Experts of a small language model: 74.3M parameters, a variant of Adam for the experts.
Below are experts of layer 3 (counted from 0) of a mixture-of-experts language model. Rows are named router (the router's row for the expert), gate (a neuron's input weights, with its number), up (a neuron's input weights, with its number) and show model dimensions 128-159. Each number is 50 + 10 x the weight over its row's rms, rounded and kept within 0 to 99.
Before each expert's rows: "gets" lists some tokens that make up at least twice as much of what it gets as of all text. This comes from a sample of Wikipedia text that the model never trained on. Tokens count by the router's weight.

# expert 63
gets: "2", "4", "9", "5", "0", "8"
router:61 45 51 31 39 46 53 57 74 38 43 57 60 55 36 52 50 62 36 49 45 46 55 59 40 41 72 54 59 38 60 38
gate0:48 21 47 45 66 51 50 71 54 62 56 59 44 47 50 67 56 43 42 39 54 56 48 53 48 48 34 52 49 34 50 39
up0:43 45 63 59 53 53 36 39 56 32 61 37 52 54 38 37 53 51 50 71 52 42 48 51 49 44 35 56 61 67 54 31
gate1:62 39 44 54 59 57 46 48 46 73 53 43 43 45 48 36 44 44 56 59 55 49 64 48 51 59 40 37 46 52 50 40
up1:51 61 51 58 43 56 41 37 55 55 40 36 40 43 63 53 50 65 45 61 57 56 53 60 56 63 29 46 41 38 32 34
gate2:34 50 33 40 46 33 43 55 62 24 67 40 30 65 53 46 45 51 60 45 55 50 57 43 47 66 44 40 44 54 55 61
up2:50 37 37 43 63 52 47 42 37 53 34 43 46 39 60 47 56 42 58 55 68 55 61 52 58 52 52 42 51 54 51 41
gate3:35 44 59 54 44 55 38 71 49 54 39 46 47 57 48 45 47 52 43 50 38 50 70 39 50 60 40 45 65 46 56 61
up3:37 65 61 49 50 55 46 42 50 45 41 49 53 41 32 38 49 76 33 67 57 49 56 56 54 49 36 44 50 40 48 45

# expert 37
gets: " the", "1", " ", "2", "0", "9"
router:50 51 37 28 42 47 44 47 70 33 43 60 49 63 36 55 47 59 52 51 44 33 46 44 43 41 60 58 35 49 47 29
gate0:43 67 41 52 56 53 55 51 42 60 52 48 56 62 53 47 49 52 36 54 55 52 50 47 36 50 38 62 43 54 48 50
up0:56 45 68 50 54 62 59 54 60 41 31 49 39 40 49 59 42 56 38 60 42 55 37 68 38 46 28 51 39 45 70 57
gate1:60 39 34 70 51 33 46 44 46 60 47 47 41 25 49 55 45 55 55 43 43 59 55 42 48 41 55 57 51 35 61 34
up1:56 75 49 49 54 44 42 44 35 55 45 54 47 47 34 43 32 58 44 55 45 43 53 40 33 43 51 46 45 49 39 52
gate2:55 48 45 57 44 51 39 46 57 68 48 58 35 47 43 41 49 54 60 54 56 48 58 45 40 58 45 57 31 30 58 43
up2:37 58 57 44 40 67 54 58 41 47 51 42 45 45 40 66 52 45 49 47 40 39 40 58 58 47 56 65 57 58 53 58
gate3:57 51 37 43 51 53 46 41 48 35 41 56 56 44 63 19 62 52 22 61 37 61 40 59 52 43 33 50 64 67 59 78
up3:52 53 55 48 33 53 50 56 63 55 58 58 40 44 53 55 37 44 57 40 65 49 55 56 69 61 51 51 50 45 46 40

# expert 26
gets: " |", ":", ";", ")", "-", " /"
router:56 69 36 45 42 34 46 59 45 34 64 48 49 46 65 57 38 55 38 58 59 50 60 53 58 43 63 48 63 61 47 42
gate0:59 25 47 48 54 49 45 51 44 39 31 46 22 45 42 59 43 52 66 64 64 47 61 56 51 47 49 57 50 55 70 60
up0:48 62 63 48 32 58 54 65 49 30 43 51 42 57 55 47 29 73 67 40 63 54 57 44 42 55 51 55 37 36 32 49
gate1:60 55 44 46 47 59 44 64 44 64 64 57 47 51 47 42 53 20 37 47 58 33 50 60 62 39 41 43 53 58 56 42
up1:42 44 28 55 47 55 61 71 54 54 58 46 58 64 41 55 41 69 53 57 58 47 40 50 44 61 45 57 50 25 61 50
gate2:49 55 63 51 39 50 45 65 30 45 40 54 49 62 27 61 31 71 51 37 58 58 49 33 57 59 46 50 58 23 42 62
up2:50 50 63 42 46 66 33 36 42 37 51 56 51 52 53 44 48 58 42 68 57 46 37 45 52 62 53 43 44 34 46 48
gate3:52 59 38 57 50 50 67 45 58 50 49 69 60 55 47 38 45 44 48 58 48 47 45 39 48 56 40 48 59 60 55 56
up3:50 63 52 55 51 44 58 47 43 54 50 55 77 64 68 74 64 54 46 49 48 41 50 27 60 41 55 46 48 53 20 37

# expert 33
gets: "1", "9", "8", "6", "7", " the"
router:40 43 43 46 45 52 54 39 65 27 32 57 56 56 37 53 46 68 44 38 44 42 65 52 48 64 54 52 60 39 53 35
gate0:39 48 49 63 40 34 35 50 44 44 59 49 51 58 49 57 54 75 53 61 72 46 45 66 47 56 47 49 40 43 33 46
up0:47 33 53 60 52 28 30 34 55 38 51 49 44 51 52 55 59 64 42 52 60 62 40 55 37 57 49 65 62 38 41 32
gate1:55 32 44 72 61 44 46 48 41 49 52 57 47 52 47 34 36 34 58 39 41 48 36 42 42 63 43 48 45 53 45 53
up1:57 47 48 65 54 74 35 57 46 46 50 51 45 57 55 47 60 53 61 36 36 62 44 46 41 38 55 55 53 52 52 48
gate2:58 64 55 58 29 62 58 48 29 59 48 62 55 35 46 31 45 52 39 56 40 53 37 70 53 48 46 68 53 50 48 67
up2:50 54 58 56 45 51 47 59 33 41 49 56 48 53 47 47 52 44 39 45 49 53 30 44 63 65 55 34 34 43 39 48
gate3:46 46 24 51 54 40 58 41 61 50 50 51 45 44 62 40 53 42 46 59 59 48 55 64 37 45 56 54 60 57 52 48
up3:51 36 25 43 59 50 62 36 58 63 53 45 51 40 50 60 53 48 46 48 57 30 71 63 39 42 49 47 58 56 47 58

# expert 48
gets: " age", " –", " died", " $", " life", " of"
router:54 43 37 56 25 53 41 52 64 53 59 63 58 43 66 36 37 29 56 48 56 51 55 48 53 44 51 37 36 40 46 47
gate0:47 58 37 40 56 64 50 46 58 56 47 37 46 51 44 35 36 38 45 72 51 51 57 74 48 53 35 32 60 47 77 42
up0:50 58 54 46 50 24 51 47 42 39 53 68 60 61 53 48 48 63 49 46 49 50 37 30 77 61 71 65 41 42 29 53
gate1:48 43 44 44 57 66 24 44 49 57 47 42 49 48 55 44 44 45 45 36 48 55 62 45 43 32 37 66 40 47 38 45
up1:41 41 44 56 51 48 40 46 52 64 25 37 58 36 66 60 57 47 39 36 61 60 35 34 39 73 46 47 60 68 51 55
gate2:45 55 57 52 42 49 55 45 55 58 46 41 20 52 49 63 53 48 42 51 60 37 57 24 67 44 52 73 59 38 46 50
up2:61 43 58 45 65 55 60 42 48 52 34 55 57 63 25 38 44 64 40 52 36 60 37 69 47 57 49 37 55 38 52 33
gate3:38 42 43 44 56 46 66 39 58 49 50 47 38 67 45 80 59 53 53 60 45 31 61 63 37 54 41 62 55 47 63 50
up3:32 52 62 30 52 52 50 25 37 46 46 47 55 45 53 60 63 59 57 54 52 38 42 59 58 45 41 55 22 42 57 61

# expert 20
gets: " |", " and", "%", "s", "9", "8"
router:49 46 46 59 56 61 53 48 54 30 35 56 62 51 43 43 56 59 47 41 60 33 54 51 58 37 51 52 47 61 70 36
gate0:60 39 49 51 45 53 65 54 67 51 57 63 31 58 58 57 50 57 31 49 63 54 41 72 48 62 53 49 43 51 55 47
up0:37 42 59 45 40 67 63 37 62 48 47 40 63 53 32 46 40 41 48 53 37 26 21 34 40 37 40 67 41 50 50 46
gate1:47 44 32 59 43 55 33 45 51 54 52 49 64 49 67 52 51 61 47 41 51 34 34 64 48 47 42 56 49 48 43 41
up1:46 37 51 45 29 54 49 59 63 56 59 21 36 44 51 46 36 56 42 55 42 50 48 51 49 56 52 56 46 42 51 56
gate2:57 51 49 41 27 34 27 65 54 39 48 61 60 49 88 57 25 47 59 44 41 54 62 42 51 46 47 50 43 68 52 51
up2:46 43 55 48 59 67 68 41 43 47 44 34 50 61 42 49 49 53 58 21 37 24 45 31 54 45 47 50 29 39 30 29
gate3:57 71 53 37 50 61 34 53 62 50 55 61 47 52 59 53 59 48 51 36 62 45 48 52 54 40 46 56 51 63 41 59
up3:36 35 36 66 39 32 49 65 36 62 49 33 45 57 46 54 37 39 51 57 44 49 39 42 49 77 61 57 42 37 50 31

# expert 75
gets: " |", " Preceded", " Succeeded", "-", ":", ";"
router:51 48 67 57 57 53 32 49 46 61 65 49 41 49 53 38 59 49 43 46 67 52 52 39 50 33 50 48 52 57 56 61
gate0:57 47 63 66 46 53 49 49 61 63 50 67 53 46 47 57 56 31 48 50 55 45 47 38 48 46 65 23 54 55 39 60
up0:51 63 58 52 51 57 45 51 51 51 57 60 51 55 47 56 48 61 49 52 61 70 57 57 41 57 47 59 64 50 42 50
gate1:48 50 46 15 43 68 46 41 48 46 58 55 65 54 76 53 70 42 46 40 61 55 36 56 55 74 36 40 40 45 66 50
up1:36 53 56 67 46 62 50 53 51 53 61 52 46 59 36 36 43 49 52 47 27 45 54 67 36 38 56 64 52 56 32 58
gate2:44 54 43 30 55 43 46 46 58 24 63 51 55 48 41 59 40 55 54 55 63 48 45 53 51 34 51 38 30 38 57 45
up2:45 31 62 47 52 51 29 60 55 59 46 54 56 54 53 28 46 41 46 32 42 54 49 47 52 54 32 51 41 49 58 60
gate3:51 47 54 50 45 31 44 58 50 50 56 53 46 45 63 49 45 62 43 41 44 53 53 70 45 51 42 48 53 45 49 49
up3:41 71 45 36 53 51 53 41 44 56 38 46 55 71 57 33 39 57 53 44 48 43 50 64 43 52 50 70 44 35 40 59

# expert 8
gets: ",", ".", " and", "s", "'", " I"
router:70 41 58 77 45 73 60 47 49 59 41 56 53 42 54 57 62 37 62 53 61 41 70 51 38 53 57 45 49 55 49 47
gate0:49 31 44 39 38 47 55 58 51 59 51 53 42 32 47 61 54 64 23 51 54 33 37 49 58 34 54 55 41 72 30 38
up0:43 25 45 55 46 49 61 50 66 40 49 39 60 26 48 56 56 38 37 47 45 33 46 56 50 38 64 59 44 61 34 49
gate1:59 57 53 27 36 59 40 49 45 49 47 53 54 50 64 50 51 56 73 46 45 44 49 55 45 63 40 47 62 66 69 62
up1:50 63 53 57 50 67 55 64 48 36 58 45 66 62 50 49 47 35 59 55 54 60 47 52 56 52 47 49 45 48 29 47
gate2:52 51 55 59 60 24 52 39 48 53 55 47 28 49 44 58 51 55 34 75 64 60 45 42 64 49 56 69 50 33 59 47
up2:49 39 46 42 62 54 42 46 61 55 38 44 46 57 52 34 47 55 46 54 57 30 57 35 44 37 34 42 75 57 69 54
gate3:54 41 44 57 50 49 43 46 32 45 33 49 46 45 50 67 45 47 53 42 62 65 63 49 69 50 47 43 38 64 48 52
up3:43 66 35 40 40 43 53 53 47 54 67 44 43 58 66 39 54 60 42 59 45 29 33 61 38 52 51 48 61 44 46 37

# expert 49
gets: "1", "2", " |", "4", "3", "5"
router:57 44 26 33 33 47 65 48 68 38 37 61 60 50 36 62 55 68 45 42 39 42 59 42 52 38 58 52 60 49 70 35
gate0:34 62 38 53 61 45 48 50 40 45 58 47 44 46 37 65 63 69 65 47 57 65 44 60 65 62 34 40 31 36 46 46
up0:75 37 47 34 41 51 63 46 46 57 55 57 49 31 46 49 38 50 54 40 44 44 48 53 72 41 70 45 48 66 55 42
gate1:41 68 41 60 40 52 55 54 30 51 65 54 47 43 45 37 62 34 57 40 43 54 62 64 53 36 43 53 65 47 54 56
up1:57 52 44 51 40 58 56 48 55 36 60 26 51 59 50 54 54 62 55 69 68 45 54 40 59 46 43 50 47 49 57 33
gate2:50 53 49 56 46 64 44 49 57 49 66 35 29 40 52 46 57 24 59 53 72 43 49 59 53 65 26 47 53 42 68 61
up2:52 67 35 66 41 57 53 40 24 58 57 32 45 53 43 59 63 35 54 49 58 54 56 57 47 29 48 37 41 51 53 53
gate3:67 46 63 57 43 45 50 33 42 49 66 59 60 21 66 55 66 49 36 51 31 41 52 59 44 65 50 53 51 51 60 64
up3:48 60 61 34 43 62 53 59 44 38 40 32 34 53 53 67 54 57 51 44 48 38 40 38 33 59 38 63 35 60 35 44

# expert 53
gets: " |", "1", "7", "6", "9", "3"
router:47 29 61 53 40 48 63 47 69 27 41 34 57 56 39 59 50 62 35 54 38 51 46 38 44 59 55 44 48 49 61 35
gate0:32 41 56 54 56 56 51 44 51 39 65 63 60 58 78 38 52 42 56 59 42 34 45 46 59 41 42 55 52 36 56 57
up0:44 43 45 48 55 56 51 43 52 47 40 42 53 38 25 46 44 48 63 35 39 52 36 64 33 53 53 56 43 68 46 65
gate1:53 27 64 42 49 58 48 52 61 41 42 38 33 53 43 59 55 46 57 44 70 42 31 57 45 61 30 47 32 42 49 61
up1:38 47 56 48 40 59 67 55 63 53 47 33 52 72 44 63 67 50 43 57 52 43 36 55 59 57 44 42 49 58 57 44
gate2:50 49 62 72 49 54 66 69 27 49 61 49 41 45 58 67 56 49 47 53 67 59 64 51 52 33 51 57 48 34 51 48
up2:45 39 33 62 50 40 51 40 44 64 60 47 58 57 52 49 47 37 59 49 43 58 46 56 51 60 38 41 56 31 59 41
gate3:71 48 53 59 54 51 43 38 36 60 39 50 44 35 53 39 59 39 61 50 60 56 45 42 44 58 51 68 59 66 45 69
up3:79 48 49 53 36 26 48 62 49 42 48 67 46 37 54 56 50 32 52 50 67 54 24 61 34 61 48 62 64 66 55 44

# expert 42
gets: "2", "3", "1", "0", "9", "4"
router:46 35 50 30 29 59 59 54 58 25 30 63 56 54 29 47 44 70 34 48 52 56 55 53 53 48 55 55 57 59 60 47
gate0:57 41 75 37 50 61 46 40 39 29 52 51 34 44 47 49 45 46 21 34 49 57 27 47 41 56 49 50 49 60 38 55
up0:51 49 58 71 60 39 45 60 64 51 45 44 35 52 51 42 51 52 42 65 46 63 38 66 64 70 43 56 36 42 44 62
gate1:44 55 44 38 45 56 49 44 44 48 40 38 57 53 61 54 64 56 65 60 51 32 45 25 52 52 42 29 41 49 20 64
up1:55 55 62 32 41 45 44 31 31 54 43 66 45 47 48 62 52 61 69 48 52 60 58 48 59 76 56 40 47 38 48 61
gate2:58 55 61 36 53 45 40 47 34 62 59 36 57 35 53 50 53 48 76 62 54 45 51 54 53 48 39 46 77 49 56 52
up2:51 55 49 70 45 50 55 66 41 60 41 50 59 51 43 46 43 42 37 47 62 49 49 27 48 37 55 55 66 47 37 39
gate3:39 53 53 31 65 49 46 50 48 43 42 36 30 43 50 46 40 37 58 46 49 47 48 59 49 49 67 59 45 69 74 63
up3:57 59 46 56 39 17 50 52 40 59 54 63 54 73 40 52 64 63 65 51 62 54 49 42 54 40 57 40 54 45 38 46

# expert 73
gets: "8", "2", "7", " of", "6", "4"
router:49 58 49 41 43 57 38 45 66 38 47 53 50 51 40 43 45 44 50 48 61 37 50 71 42 47 56 37 49 62 41 54
gate0:54 29 61 72 50 42 61 56 52 50 46 51 55 45 43 49 45 43 55 45 66 43 52 69 59 47 37 44 39 43 49 40
up0:68 59 49 37 65 64 70 58 48 48 53 66 30 53 51 52 51 58 42 58 51 48 48 57 41 41 66 42 50 60 48 54
gate1:66 20 45 56 45 40 54 65 41 57 64 19 27 58 33 44 50 59 59 62 41 52 46 62 58 43 46 46 64 53 62 49
up1:51 44 44 50 23 59 56 49 67 42 61 65 56 48 44 54 55 34 32 49 54 52 44 52 71 39 66 50 59 39 41 48
gate2:72 43 58 52 31 57 55 41 71 42 59 30 41 50 52 43 43 54 44 44 28 49 46 33 41 36 54 49 48 69 59 49
up2:86 60 57 61 53 58 44 48 53 52 67 54 46 54 47 39 37 58 48 43 47 40 42 50 57 42 68 51 47 78 47 64
gate3:51 65 59 39 46 37 30 41 56 39 67 56 65 61 58 44 56 55 38 54 70 53 49 71 63 55 50 44 55 41 49 63
up3:59 50 31 63 49 51 68 41 48 44 51 51 40 61 50 50 44 52 54 36 40 61 64 45 58 53 55 47 64 50 73 33

# expert 27
gets: "ing", " of", " with", "ed", " made", " for"
router:37 40 42 55 63 50 48 61 48 56 52 57 40 36 60 50 62 66 58 59 50 54 27 51 55 52 54 53 46 48 51 54
gate0:56 58 39 35 52 60 60 57 55 57 61 53 56 40 38 45 53 32 44 63 42 72 73 50 58 51 57 40 48 47 59 49
up0:45 54 61 62 56 57 60 50 56 53 26 40 63 56 53 45 69 53 41 35 55 52 38 42 49 37 48 61 46 46 28 50
gate1:64 50 51 41 50 31 67 38 47 49 60 47 43 39 41 45 52 42 54 60 38 51 31 43 32 44 47 31 58 31 60 52
up1:52 44 50 67 49 72 37 54 61 50 27 50 44 58 48 62 54 42 29 55 56 44 54 58 51 56 36 68 59 71 31 51
gate2:47 51 56 40 53 37 43 52 40 46 59 30 53 49 45 56 47 61 56 49 39 64 51 47 63 61 32 47 55 59 52 53
up2:60 41 50 40 53 40 53 62 41 53 50 43 59 54 47 61 56 57 44 43 35 49 52 36 62 59 38 32 64 56 43 38
gate3:43 60 37 69 64 45 71 43 41 55 46 45 45 54 46 57 52 37 44 43 52 50 66 30 26 60 56 41 46 49 51 38
up3:51 45 51 43 47 57 26 44 66 46 66 69 56 51 61 40 51 55 60 45 46 56 32 65 76 45 49 62 62 62 55 56

# expert 39
gets: "0", "1", "2", "9", "8", "4"
router:58 38 53 39 39 64 63 41 67 39 33 61 58 54 34 47 45 61 32 51 50 35 49 52 48 46 69 45 58 50 54 33
gate0:41 69 52 27 52 55 41 40 38 61 38 54 57 56 49 68 56 48 61 46 69 70 53 40 48 63 54 35 61 28 28 47
up0:59 69 70 39 36 56 56 65 47 49 50 44 51 51 61 68 38 55 56 53 53 49 37 50 42 61 59 50 53 37 38 56
gate1:53 37 48 46 51 35 39 41 54 43 30 42 45 59 40 32 65 56 24 48 53 75 65 47 62 35 53 44 42 41 31 50
up1:45 65 72 25 44 57 53 60 59 41 42 48 34 40 44 48 47 39 41 52 35 48 68 63 46 32 46 51 52 55 42 66
gate2:50 49 36 46 50 67 60 48 41 52 59 34 26 66 54 53 55 41 76 41 56 44 39 58 58 59 52 64 33 64 62 65
up2:45 41 63 64 62 48 35 56 58 69 44 57 45 65 60 40 52 70 47 46 49 47 45 51 41 39 32 53 64 50 42 45
gate3:53 68 48 59 66 67 28 60 59 44 53 62 37 52 44 47 29 56 55 50 43 51 63 47 47 51 38 56 79 49 49 59
up3:48 48 50 54 38 61 48 50 49 55 49 30 53 63 49 47 76 47 55 58 42 40 63 46 51 56 37 45 42 39 63 60

# expert 87
gets: " of", " with", " and", " to", " that", " when"
router:62 49 59 69 30 65 57 44 42 53 57 53 58 44 46 47 60 53 56 36 57 48 55 62 64 66 39 49 42 58 50 58
gate0:55 51 50 38 37 52 57 35 59 45 64 52 44 52 62 55 46 45 52 62 53 46 53 42 42 38 41 55 44 59 48 60
up0:43 34 41 38 55 57 47 47 55 62 56 46 41 50 65 35 66 56 57 46 33 55 61 37 54 32 49 37 40 56 50 40
gate1:58 40 44 51 43 38 44 51 57 65 55 54 41 53 34 57 42 38 43 56 48 64 42 56 50 68 55 62 49 50 56 47
up1:43 39 44 43 41 36 43 52 59 64 57 52 51 50 37 57 43 31 41 43 48 54 44 50 34 76 68 49 41 40 49 46
gate2:57 49 57 55 42 55 51 47 61 44 48 46 39 33 46 57 61 51 50 57 48 61 60 53 46 51 52 44 60 46 57 48
up2:55 52 49 55 71 41 48 38 48 65 60 46 67 57 43 53 40 59 51 66 53 38 47 51 57 49 51 40 53 34 61 41
gate3:66 37 46 46 43 47 57 72 36 46 59 58 51 45 45 56 35 50 60 38 53 72 38 63 61 43 54 57 56 53 36 64
up3:57 37 47 48 45 44 59 61 47 53 48 56 60 45 46 68 42 44 42 38 57 70 32 60 54 57 67 56 46 56 40 76

# expert 44
gets: ".", "\n", ",", ").", "\".", ".\""
router:51 64 67 62 44 50 43 62 40 50 64 39 50 40 71 59 38 38 57 65 50 51 54 49 60 71 56 46 45 48 67 47
gate0:49 55 55 54 65 45 53 59 40 45 62 47 53 49 61 54 54 45 43 72 77 41 56 45 50 51 57 43 32 34 50 47
up0:39 40 51 57 42 47 39 49 55 37 47 51 44 48 37 46 48 51 55 31 25 70 45 55 50 48 37 47 66 70 58 53
gate1:60 61 41 22 49 40 61 42 46 45 44 62 46 46 49 54 43 58 46 58 57 55 64 43 61 51 54 46 62 60 53 50
up1:59 51 61 66 46 61 44 40 44 50 54 34 51 51 53 54 56 45 56 57 59 54 50 64 50 37 32 42 50 47 45 56
gate2:62 56 49 56 60 61 50 26 48 50 58 43 31 38 55 42 49 53 49 53 39 29 63 43 39 48 61 53 51 43 46 52
up2:46 44 55 45 42 56 30 49 46 54 40 44 48 58 47 57 51 50 59 58 47 66 59 37 49 51 56 66 43 54 62 41
gate3:32 60 30 30 42 60 57 59 45 42 44 63 49 56 52 43 57 54 35 47 51 48 47 41 67 57 47 36 34 41 58 30
up3:38 59 51 38 55 37 28 46 57 55 65 62 40 50 53 41 38 64 54 43 48 47 29 59 40 37 50 56 40 72 55 55

# expert 46
gets: " of", " in", " at", " to", " for", " with"
router:63 41 46 44 41 35 38 51 34 50 56 56 58 47 44 49 52 49 51 37 40 45 47 48 71 58 66 43 71 43 61 26
gate0:45 39 39 52 46 48 36 34 47 57 67 58 58 60 46 57 50 61 36 35 58 53 33 54 49 52 52 56 44 48 61 36
up0:52 49 38 43 35 38 43 35 31 48 58 65 55 53 57 50 52 61 49 39 60 47 55 57 58 49 57 41 60 51 57 49
gate1:48 51 37 35 41 51 54 38 65 66 55 58 54 40 72 68 45 45 52 44 53 53 57 49 46 54 56 56 50 62 47 33
up1:36 48 70 49 39 44 46 62 37 36 39 48 59 57 45 43 60 47 56 44 35 34 50 62 60 49 58 39 44 28 49 65
gate2:44 47 43 57 54 52 40 46 51 46 40 56 24 38 51 52 48 48 41 57 43 41 61 47 43 35 52 72 42 43 48 46
up2:41 38 47 32 49 50 51 74 44 52 54 54 41 71 58 40 55 42 47 44 36 33 52 49 44 41 48 38 38 41 72 42
gate3:53 42 62 57 53 60 54 32 50 45 49 43 39 53 49 71 61 59 31 55 71 49 62 54 43 41 40 68 66 55 76 48
up3:51 44 36 46 42 49 53 41 40 40 38 54 54 52 52 64 50 56 61 59 69 68 62 54 47 60 53 42 67 50 67 43

# expert 1
gets: "2", "1", "9", "0", "8", "7"
router:39 62 47 50 55 46 40 57 59 43 61 62 65 49 61 59 37 30 52 53 48 39 48 52 49 33 46 41 61 39 49 40
gate0:41 36 49 54 58 47 52 69 40 53 40 52 51 48 31 60 57 56 62 34 27 46 61 48 24 53 50 52 47 39 46 42
up0:50 42 64 55 60 31 54 54 52 38 57 64 51 48 41 58 57 39 54 56 43 54 65 44 40 55 72 43 57 34 43 37
gate1:42 53 43 38 39 49 57 68 36 48 57 54 61 51 72 62 43 59 60 46 54 49 69 31 35 54 55 48 62 47 53 53
up1:57 48 44 50 65 35 67 63 34 49 35 49 45 31 50 39 38 38 54 51 49 46 46 40 39 46 67 51 55 39 51 44
gate2:49 36 65 59 69 70 60 44 48 62 53 28 44 40 35 47 55 55 64 67 53 56 44 43 44 39 57 73 44 47 44 54
up2:50 65 43 36 55 57 43 47 54 44 40 65 65 34 56 45 52 54 58 46 41 44 41 58 55 32 48 45 61 46 44 68
gate3:41 63 56 56 56 33 34 41 61 56 29 44 43 32 54 51 46 48 61 46 21 46 45 39 44 53 52 57 52 39 42 48
up3:50 54 40 67 50 45 30 48 64 50 34 43 49 43 52 54 41 46 49 62 43 40 36 53 44 56 38 56 62 40 43 49

# expert 7
gets: "0", "1", "3", "9", "4", "2"
router:46 33 52 35 36 51 62 51 78 32 37 52 56 58 27 58 47 61 36 44 39 37 61 41 51 51 63 44 54 49 63 33
gate0:62 42 31 59 54 41 50 62 59 58 56 62 43 43 52 64 62 52 53 46 40 54 45 57 59 50 56 40 56 24 60 57
up0:35 61 54 37 49 56 59 47 48 33 39 43 55 49 54 35 11 60 54 50 48 37 46 34 38 56 43 53 31 55 53 48
gate1:39 62 57 53 44 43 46 61 55 50 65 53 49 64 58 55 44 47 61 38 61 45 48 44 74 53 56 42 40 35 36 38
up1:58 46 62 40 45 40 43 40 49 46 36 35 58 36 49 47 39 49 58 48 46 54 60 52 40 45 35 63 64 69 48 59
gate2:67 53 40 63 32 49 42 49 45 59 46 52 47 42 31 62 51 47 36 55 48 66 35 64 37 45 48 48 44 36 39 54
up2:34 41 59 51 57 52 47 54 44 52 51 53 40 48 53 51 59 45 39 49 39 45 74 53 61 51 47 66 57 55 51 56
gate3:44 51 50 40 52 48 51 40 48 56 70 38 64 59 52 65 51 49 61 48 51 42 53 62 69 45 59 41 29 47 50 59
up3:48 50 58 65 54 59 51 37 46 43 39 36 43 59 45 48 53 64 57 55 41 50 34 48 58 46 44 49 39 52 44 34

# expert 16
gets: " the", "'", "s", "\"", "า", " Wales"
router:59 37 43 51 37 50 61 51 58 35 43 57 51 49 41 58 64 66 42 41 56 48 51 46 34 43 61 53 57 49 49 32
gate0:65 71 46 44 55 65 59 43 47 55 56 48 51 30 46 51 49 56 49 63 43 56 68 47 45 41 55 57 43 47 36 57
up0:34 44 61 43 69 59 53 51 49 46 45 53 43 50 58 36 31 49 53 51 47 44 39 63 40 32 54 66 57 60 54 36
gate1:53 58 60 43 29 33 43 45 52 37 52 55 58 56 42 26 52 64 60 67 49 27 58 50 67 32 51 35 57 52 53 40
up1:54 67 27 50 39 59 48 60 39 66 66 54 47 54 55 51 27 49 54 50 35 47 47 73 37 66 43 49 51 51 38 56
gate2:68 38 52 69 11 39 43 54 58 49 66 55 64 44 54 48 37 65 45 47 52 56 44 59 45 40 40 44 50 37 52 49
up2:61 54 45 28 55 44 59 38 67 56 43 47 52 61 48 64 69 41 57 65 48 64 49 38 42 73 58 55 47 39 64 40
gate3:29 50 44 51 73 53 62 32 39 69 52 31 37 48 57 29 50 55 57 48 51 39 52 49 38 54 42 73 53 50 53 52
up3:56 55 28 46 39 61 59 52 33 50 32 58 52 43 45 50 50 49 44 13 60 70 38 47 56 42 62 41 59 52 65 58

# expert 86
gets: "-", " Location", ":", " Born", " Coordinates", "Personal"
router:55 56 63 52 60 52 43 40 37 70 59 51 45 38 60 59 51 45 34 46 66 51 56 50 42 43 60 42 48 56 32 62
gate0:56 41 64 45 37 44 45 55 52 58 53 66 48 37 27 45 42 51 61 60 62 55 54 47 59 71 31 33 39 50 69 33
up0:28 38 41 50 46 43 37 50 62 55 49 49 46 68 35 38 58 49 53 56 13 60 41 50 53 55 47 65 73 50 61 58
gate1:47 51 42 45 40 50 51 56 53 50 55 68 41 44 64 38 62 53 54 38 60 60 52 61 50 47 40 60 50 41 56 43
up1:61 41 49 55 67 28 34 57 46 34 51 41 61 67 42 60 46 45 48 59 51 44 46 39 44 65 52 41 48 54 34 62
gate2:42 71 49 61 52 46 58 38 40 56 60 42 49 70 71 46 60 63 62 48 46 59 36 65 42 58 60 40 50 30 38 26
up2:52 71 44 73 47 56 64 36 36 36 50 40 63 56 57 27 50 42 61 53 64 57 43 64 51 60 58 38 49 48 45 37
gate3:52 62 42 60 46 54 51 43 41 42 47 48 53 43 64 63 68 47 64 30 55 55 49 35 48 56 52 55 30 45 62 62
up3:46 48 32 52 53 49 57 38 52 39 57 40 60 42 44 59 64 49 51 39 59 42 56 42 47 60 50 59 48 45 50 49